From a checkpoint of a small mixture-of-experts model trained on Wikipedia.
Size: width 128, vocabulary 8984, 22.7M parameters.
Experts: 128 experts in each of 13 layers, 32 SwiGLU neurons an expert, a softmax router.
Training: a variant of Muon for the experts, 242M tokens.
Below are experts of layer 8 (counted from 0) of a mixture-of-experts language model. Rows are named gate (a neuron's input weights, with its number), up (a neuron's input weights, with its number) and show model dimensions 0-127. Each number is 128 + 24 x the weight over its row's rms, rounded and kept within 0 to 255. Numbers have three digits each.
Before each expert's rows: a language model's description of what the expert responds to. This comes from a sample of Wikipedia text that the model never trained on.

# expert 61
Description: Line breaks ending table rows, coordinates digits, and middle fragments of names and words in tables, such as B-il-bao, W-ed-nesday, p-ip-ing.
gate0:121148151116107162140110168125118158151121126138159175115123111125175117137131120096101091142156138126163133137113155152080158107120139091121139123151108104148118092160132156120161131158133085081108161115124093115110093113186110118121093080112105155130156121139107144132089160131179124096170126101147117152148159110107087140097144100095144110133092158136102124095146134129120114121138
up0:121080116135085095143156145093138113122111185117159128112142089103149122144108106129095143141150144127165094155132148098107102134097100117115146111112133119157071105114132118117136110160144099113126121124114132096094190137161145141123134094113092179142129126117133134131140138116160118114106157116132076152114128135142149131106157127082140121134119179119075057118113102129101107115146
gate1:085111101088144112134123157110151147171146132158097146129114173113159108105152084094168124071141140144113106157181095142105144138119113081122112144093109126131109122145137136146159144149152114090159105111134132134126151163135098132132140133182121095131138115120139101102115120142182100129145138119128163148103144114129128141111113136137168073104144117153117095113112159153174127103090
up1:142143164173169137076149128123135125088107155105134142137136125091149156151121147090102075112127154133136155118078169091164094177116151130155110107124108146148144146094106105114118096140123126139131093119130104107171128122129127144146089101126089179110139110112109160131094115111130128132140129110133117121164125111115094086197156107094119098126103117134127104123117167105126145131110
gate2:188133125118107128109147146145124110157153137100125153154132099125123152092127142127133157136119075085112104117141104137133137128129114115155127167129103147133138105120164152179134135121125132142118108126138098153122101133122132137133135142176058143172124130140116114153137112139117155137141104096174111133194186093133113066139123166111087162129113107127106143168099107087162142125122
up2:140128131126132142141085112112153169123097129135162130135133157093159139156152122150109119041127129124126123118172155128144076080131151154094111126125119145179141116145131121108098093111095117154157116097084122082163144123146084119112137121133164124120177134168087151126124118130150140117086153143087125124139128111116169126160128104132145123139131123178147151124141143123120098126173
gate3:123109144111143096141136146124145100168116129125130114140130175143148117138176153155104130140118146113102100107160069141141084125119096143151131136127144126125144127122108142145090141145120128088127082130152118142132150164138155153162163154153075116175061158139094118131129116123109137103165142099133135142136141139130111091117139148145148118080116053117154133127127082176146163141135
up3:147122150069113134183129145148121097158120095136146148133100108120164138141129138115087114152109166125125142109099118128120117166164155103161150135150098109122114122095104101154126160118138146125147120180117126163102160143147137162157138166160107154165150141138111078109129131113138157112111148142145179134177089187163118126156113129155135123098121130161127137101120099139116117102085
gate4:100117064132156106173158110117133118051105132108130143172122148141142148165108151135157121130106122152199136130088153124133162157110177145152147071151126158125122141117150137176142105127181126095071180140129127133114131145155118134116121120128098120098110115154122124161100097107127161121113102102131119116153121134147134113128127130110119129116156172124125133120097121149118140126135
up4:133157186090145115114112155132128133184106122135125110136126130115090120130111156107148158097131117108133147116123134146171126111103074152145087149107136107136124129144108111081087150105107144104149139093123165128102102141089176087164123143124127137124153115148133127073161138136149107113131080148133172128115161118112126118125092149117110103146082073094096134165159123118140135118111
gate5:170151161119133133102111092131115148124140126117147111132137154133135112122127093106138151120115129106117129149120153165090133099107118112112111095158115113113102178137181082099170153135133123171125156128139142101101133160068130134144136121126157118116102130108115103131116108107140186129142148140132153163100137119130096098145170124113136150118148118113168102066163124139109187194147
up5:181130084088121098131145125153131163144148131143150079116116165145135139127110136180112177122093148092109147139134109148099135105142135130127129143164151129124077149093117077172148111131145125151141145112168111127133144133161114175100115094136101125161175133199106157146130101124115122142134124140120132160169146084137105119123124099096149123131141103142138108167112141151121138142154
gate6:124135107166122166152105123119178131107130142150081172128120130120152118128131174141142135123142107125114152122147174149154126152075171145128090102166102127131133108138090111123115109121120148092120116087185163108175101144159150107158143143083092160127114119102136149129140138073094142141116151116073118141095177126141113128112128139105107120128125130100104096117138099104150142110128
up6:091087166096125168111155111087127113134152151104134127130114099135116140096132100123122141120133140145147109080116091129136125145174101160127128138115131142119094129101140149160157166119109135162165164162112140152107137081146177143147139113112118124111183167115145108139176162128153154139150112149167139132182054107144169121155089106140131126138130137129141117127144134119126127141161
gate7:099134120131133095120128164113127111132121141132141160136125118122127145092084155102134127093109114162113166099100114133124114145108111138112183181146113117141133138125127127156176130128108137162143112120156149116130164104079151102130126194183114152097139116107122144117154097127133123126138120174166133080102091115176120127147143069126164119132128137177083111123119118092093117133105
up7:088123181115158109059128139183096118097093161118145124141107216099103147138130139111165145097132152108110141150153125128158108161131135133106150137112138147138132116090112131113115086123146127157158097159116133163129159126145111118154122150118117103102123154116148148114128139147136118151113122173141129087109162151135137105118109143132137120170138115117108089066107100110121138127158
gate8:110103137148125127144176175075152140145084146099136132117128115111138137151136088146102116145155094113141130173129094130124144087136119090156128166122156135166134146121156128119130096144065125158144101118150111147116114124143166112134152115123127103124118175136130140116156148124140158083131112127147129122164120168100105134102127100101153148127163106141107153079154143182071169122134
up8:096121160147127122170167160127107142150121168092155112131156122106129148139162071141095152144148117073116115140147119138110139109146136127103147135116107144124113129144099168112143127160068148133108148137114126144107130127116153181134130110126113112140090125145113140129113133073163152109129115146098116131147118171130095100085135117086161102087166118118165151086147132175096126111164
gate9:133145112120094095081104134127119149161104125130153127117110139092196149091094132124195113089107101132168157144171123136160123100091089133107123125116167131145136122125138152129134137135142108164123129144115151115099106152111081123141124144129175131126086151152082141137134088100114135134074103122138121154084164141138119122103114135102110118110117151140121066130101153141127145145110
up9:105125182127129146142120074187113103127100139142137157107103118114106113105140107095115113151124120164123129119121144106105127174144105117135084146153115133167126135108122120124107146089128163138162137163127126181145192079164165115113127109136165165157154097128150111093093158148112123154093121130111132114144171160126126118116140132126126148170102155116115148104105113110130150149082
gate10:104135084139146136149144153113149131103136140106138129164108114111137101121139155083117118115135139186101129151120106136116118151111109116105164167123074119112155100148111098113138125102113095153124147121108120136084095123127149073172117155155109119143159165139108128134111116128147133131173154154140123102130110098111129153103092119067152119155172128147134117109166136091097053118135
up10:124111103160105114146144169076119118100134107122106143148169127129133096090128136102112132175144140105145116141124146116147093147087128163174167129127124126127163131127163144132138106107149100113147117113137112125117106198162121163154133151161089133175125163116111121141122189154127114127130137103143139122148153136079134117123160125156151077151166149127147098092133098094106091121109
gate11:135204168106140125107126136152108081133119116137132150131122129116148138158138126122141101150112154151137098169081117124107142139108112104099153120133115144130099116164102045064130175108114127093132101156153177127110113100121111107112116082126149142104128111095129144112134124101140132119163161137116099139105086135173092134116129098118124132139129164134097102148101121145126098111115
up11:139091147127073107124108127190128117093126105162128149137150102103098099102164116160130138114141144087172157160108137116130115108146127107135102115112107125133112113128148113122145113126163126143064171135137127120159142148131166150115154139162109091191101127144157115131165154137116135098074119100119126109152097146101147158123128175140119091133103147141134160132128180129094139145110
gate12:138143140150113141133107119134197158095088128125119156161109144134130162121120122123111130107127110105130119153132159152127108135110154096102106154146100143131099138120159132102135155062096191132169152109159127115178122146138107130111119119138106163123119169139134122115142138160136074117070137147106110101158111119124147090136114077140161109124188094131126144102105137132165106143135
up12:110138108151135136092170145133111084102136116129103094142118153163115089152166144145120124154079140114116120101136052091183117118153128144127146114115093107128147118124140113176124151173126097103126127148137125108127132107115125086148118098130090090151109122091125147119094135125132160148133103127092142137095151148080126125086156167144126142114099158122090137136129124141075138140164
gate13:132110160121184105133087153138141145137132135119157126074153133113109139132126152159154124126113134178146093123108145131071137135138142127145120138117133151096097113157072106122151150136071130104139163135136184124143121117134118116109145132121111157112117135130112154103125161138150141139139165116136094109151088125165128101092158102120107159097111099147102085183088130101162103126173
up13:132097118151090118115140153102202154111127106173149146134118169118084108126141165099159123172136182146126119145154119186094113115133146087141114179133138134119111073147137147160106110088141150119119124154134158113104115128146156118119129111116152101109074140078132149150132127118112091120145138153135119092125105154121137120091139182126164130118143155117128130133126148142159129134130
gate14:126151165123115130154134144131082154157149107122106156088168119112190128127099125115114124101127056149113124175126164140164129132103092142141107117145135111095104112135142138109113172097126125107136134118107118100150126098162180121104100098116139113138130148145149101137121167106120134119142152122134080146102174128087126138151128185136156145150122139069145113109158101155112141113118
up14:086151109156148146142139119095138105135124096119131141109128122114155137139124128122131130120121081119156093145136142116153178146157133156135127101159126126124084103089145154118136144149115160111160157092079139086164093144122182132091122104119128051149134096083143125106129146113156132137162131131125150156142147116084146114157153141166151099178118163123152094118113106171144136131123
gate15:114149118133113151130147128122129139127101166134147127138129144111150171157152140133121077094144100108090132138076160117090133109104125143106160103135145138170132161156133090175138120143117111104142087130065127103180138145141188185130136150125138112135101159189118110143147147094098164126120129080153112118132137150153119113120138121106106163139150149131128131101126090130101101136142
up15:172123105141175098137124075156090124132088117152138150147143108125082135109107133130141148162106185096140070132146128125099137116128123098120164125138116140112129115133124133141096078136130142154118130168181154092104099140121107085103112077104106119134119089118150107128125141143088123150148099108109124130103101082129140134167105171128112088101149119129116143121123129142169149143156
gate16:148080138087141166153122135092137145142068164101130116127143127178160108142108154108129119156121140110127139111144106123082137141146120125137146130087127120162146116121129173115148108118111177113058119142144161158116071145095096135110110128138166147147116155124117143168142136128123106106096134158120093171105153117120134131152154121106095110064136119145141131150118112150144121146168
up16:135148107143068090130143115152149143144156133120121124107104153090138125123116157113167155158174116119127096181114132140141092114107089173154121145133151144087116156120128136158109134094147129115120124150140163126198116142133167130131115140153078140125140105107119117132157125105110150128128097057183141088155120150086132137149121095102093132141126147113139134110125109103113138164112
gate17:125097116121119143119132126103122089116070154169166146143107150161138118121112117073147098149121129133153122153108118147090103127106160120151125101131133093105146125124160145119137158099124129125095150106129109139115078109105111108104130107108083134145076167176103103161138121126092119135136145107146097125060103127118081150161117131122138137095144135167129125133077156126101163126166
up17:088130132081140101106112135100103082107074115181150139078151146132114124092137140140142127171095141137122172096098138134132135139131140145132163103147101121100123131101130107166127128094123122104125082126125142119138083155140112171104117144154108122159120159130115154128197132107106086135165111113126078122111098135158122119128107151136139156107155093169109153150119099118134097121125
gate18:133114117140111138167108120146096090117138130125142149106124146110145142107064118139085117152118116097147122118148155114138130072122105105165174095113115134115090137158147112095165120145114144166128133135120103141093107138108127087119135144127132108115092150133141125103098180091101113074111114109069101177148109173145109168137136144119109108115120101116099115114155155141087158146138
up18:142137079134125116175117128162128136110140165109142105131172127125139144154088140144071123136086125134147128090163164121122099176115113129123137116111175128109067117141131138109158096140125113135118149161136137158143121128120111124087119155066093122122114136178139110113107153097086138096130137164057122109124138111121130142086144166088138131120127151103127172143135107130145131125140
gate19:129134116138130132133120172122088117143122106107116139149140117147118142112160168109122150091140112101170174118135094132131117105136143130091110152098153112143123123096137132114123178123136146077126123159152122087129133144172101165144094147137093123193087124163094154111140106127116110119145119129130121154098107070112077119140105054121129110086147105120156137107129143156133140168126
up19:129101131121128179098142133076144154137122108135143142114108147129145152157137148114112149095103149153121105107081127101144139164147113150162118183146116141154172141130134165113084129083160075173102134124125102129078116115109112138135136138163133175125111114172142098105155180112131144148116152103128153096132163142142136092116150154145114117149140142117076107157110105100135147136126
gate20:140087134130109141171161085143135175133081104096192108125120137144083140135110135129092143130175141150115151138155148122079132140076108113119157143123134122088178163130114098118140140139115107098134147124123128119144101108141144153132149059153143147143130126135132143154116162079119108097161143122136097138108089121131140179140147125137116135114092098134124109095099108126115091108125
up20:133089130129148153155125137146097147115144149122147172122090130089088112122145145103077141118134148160133120102159151132103084141082111100114098165130141114073162139128130118098120180116156121116099120097103135139149117109098153159114087128117121113149125139134123127159113146097129098133129163115120128144100087105078081147120153091130101150112111100136087122151064122112109126119100
gate21:144107119181120118098127111123153129102126152139145160109131126105130137126120129100095090111149139083127128103103120159076149129112081083123130143142151115138124123105165100144169079183148126123160075169108132154121077141116134123142119141174154118160117129128189156121129105143174138124147111141122124099135117169147066153125124168114124098145138116141121153124145136151113164132135
up21:121144101140168127121118105098132107160157094089110142119119118154160139144136163106134163121106089108147129127140179090136119154139129122152119164137119106143092120072075110155104160104101169138154109090109118140162096110121116126153115133063113138087176141101104127129123121165144138133110136098134109125137152097125133111116124124176132169147105138150092100156117120098122131171165
gate22:123129118147155122102144109112110149138081113131114104114106129161136141142147175166106100096123175148105160155119123162139142102146159145108103128128092134082065131128120132150133155110137091084124130114118138141124141115136107185156122088138151110141118159118164151136155106157114118119142134082179109147163126134118093202143100127133151118107138160115157086117146118127140131112088
up22:129168095112164132112100143170124106109166144143160140114136148079122122120129128150131147175116099137143104103135104115153114112107098101124174122103140152155153112149109100148158108158148117123107153151093113145115140147163118062117140124145112152148103129117079115116123129137125159127107119149119119125110129161143156045129114116154084126118088142146101162137153162116129167083158
gate23:138093150141139124153138152098124097175154128103153151123089108086130147165112105137099112105095133114142155103110134127116119112121127090133108158133118171134119143158190134121147135116137123157111158131126161120070118151122120136137142094120132113178133143123128128102108132157154170103066126140114116099157100116073098139121114126112143097113146166148096115104153077133073104132153
up23:124110131114139098112127113129120105148140130117079112184146082129123171177095124181127123109140105139130130107151167123118114107109151121110156126144135120109149121128125103145148072124134153129081097097123134105105139146086096125116137107087142111130070165118184124097129148158132126116126160162079115114109110128082139104118090126098125129116144119143081129127087158123121107178131
gate24:134117140135123134149122118093135128142135128130138130104175133101124136116140143111115168144111180137116086143152114138145101122120114182131144088133082123107162151177149110124160128158118119169121144090122126121102132176125100151139160126146090123152127159174165143146107131082120101086120145127119124123134094103150179158095149104124112125102146132159119119152108120177062107102167
up24:112139099158122172149141115113179139154130127135107131155120111119186122147121124099097106161106135140106119155101085124153108129093100156151132116095139097156145132136124092069123117163069134193092151113112123129140092158175156114130122130120156139113145109113162157116099144156143126115148109142123133092107145125178123094149142102110138116158095103134118120104079143139123147112134
gate25:145122157160164124118131100130132079162127170128123155203111140133125114093093095165133075084134125148114105176115142120156150138139134113153112131106121128120134136156108153145138114156118088132120123081133126147116154072098113166115116142148159150118137130096127133112153083141108121110080129107141118128121099108130150138134160173107146137101126112133093109086149172095088128128107
up25:097123103153144105121134139145106163124068132110134122127077084130132154165159131140112105157133122123146113069102133161096149126111133144101146119133145073114075121127063146147131139147105117129109108159090134107101159151127159143148137140147118172091150114116120154105130114114143146129093144142112144124102154104142130116147111155169098174150107129103127170181109136126169141114122
gate26:145105120108134088161165115100147137165159113117105126074159151110146136090080131160121177136118156156134142140100145100146106114123115080158112116115096133113071129141121176140129150144147107124117087086127160114164115149110134155104090143136146121139104156147115111135132109133121115114109121094118102145109087078129154174106144125099114124102155129110105157147089089142161143112131
up26:172120109152092150158101139157112072118160138147136163168140101161120153160145126115119088137128093129125118132114147129094147156113160144105117159155172130103151144173130158138169099159128160148147147170117140141142106141162158133118159141087153140129122136086104111113158129147168132135120108094101196118149160176108119133156162127113124122140126118109146108130148157143111104152131
gate27:162139131120160131146111118156108131088132151175116135142178113169142137131142158120114165100121130124078119107122127099078147139139102150155100131131110111135139155143173124116135121089171174168118196174119114138112144128149167161129144156188184136162157128117111131153123129163120083133131142158138133123107094139126111158133126154116127146107110152129113126121088149119136145126091
up27:111097118141176123114133175171124100183115121097124146151145147110077093104161174118148090159118170119134079136097127116143139131154156134114104138120143146114133135130119149123102150118127113124153110098126120098114088145129132126108155147098126127097103099127155134128112098097094126157118168107115122081160102125162146125127088090108120153132139100073166153100145161114162156144121
gate28:153151138135155141148120105091137167138093128107142128096111156147115139116122128139100154049125102112147157120072094133075114114106152160133111144115086097124128127125147089101116116137088111182134145133144111097143127137149190165130106147118149153122115144132166116116169153098117111109128096130110140134158130158128128101138138126108121098121067144154121118099116084125124120100160
up28:164121165149155166122104140115137132095160161081090133136124147144113117138121148099095135133122144169144131115131161121120128087146142083087147143133135131155127168146129154111150100159148163122110136099137130150142118112111112118132147172163145115114119121135157128098147093184116121161161120149128132091166101122120116094202099107152073118111134114100097122159134122109097085148119
gate29:107154149151124099135115091176127069121146108159147120162116126123132142134151134107116111096114150143141110137085098120101132151115125127105155093140126126094102185155131123156143141125159097108078099133123136159064140178107134131156161142158130103116126066104129144149092104132121156106115098120118142135125121096151122143100145185121122148145140107137147099172138101125140161136091
up29:109147114122131133164156092113141116127075137113107091121134154161150137168152133084130114113125078200111121150162133106154179126131128118156126157127167114147114122095104158151130121160143147137140114193134121154140148129187143104128161102120152123132112121118137135133122124116135138108144175132180145183129128126133137108127132086085131129097121126145151123131105139141158161124071
gate30:147144112122109140129109134138122117180102112120134146108141080119110121112118127093122165165125133076136117114128131140099162134141121107089181117154147095143127131110133163133200139144148104130128174146179100164110112128124110141104150094158104137158124126129143129100085124119131124098176104135099103168176185083133111150131136099141132116146146105150120125136124134125118145064149
up30:118152136141109154125151134155149121131096130097099091145179117112131159111143106137159191151138140110106170138105153127091117113135154163106149138125145130188139182144098167092124135123168141097131146110148078143148098122144134130143132149107093174110110095152144149106105123107119073104129109142125118151108156120170093145108134130148125088104103102149120096098111106112132100134124
gate31:149119136115090115124138120126127148097124159106156136160106137139112114087115164135138138069134145150128095149131133131117148133102117108075130123125165131132163107109156115155114149157133170118164138119179125104139158129099113184090141120189118122169155130173113115115120130086183103128186120105146119132092138146094084141125167120119156157119140154134155109134126100115118102148116
up31:182143127146161145119135111153126129134126134144127110126117130090125126116125128153157086123149112151134149082130106147103187162132117091137118149101106114130108090076096142132148127154117135185159103138160113082118136153109100134112070167114094177089129161144148138142127085127125105151159147110183104165127117134120125104125130152135130141142131139164115165157145127115162120122081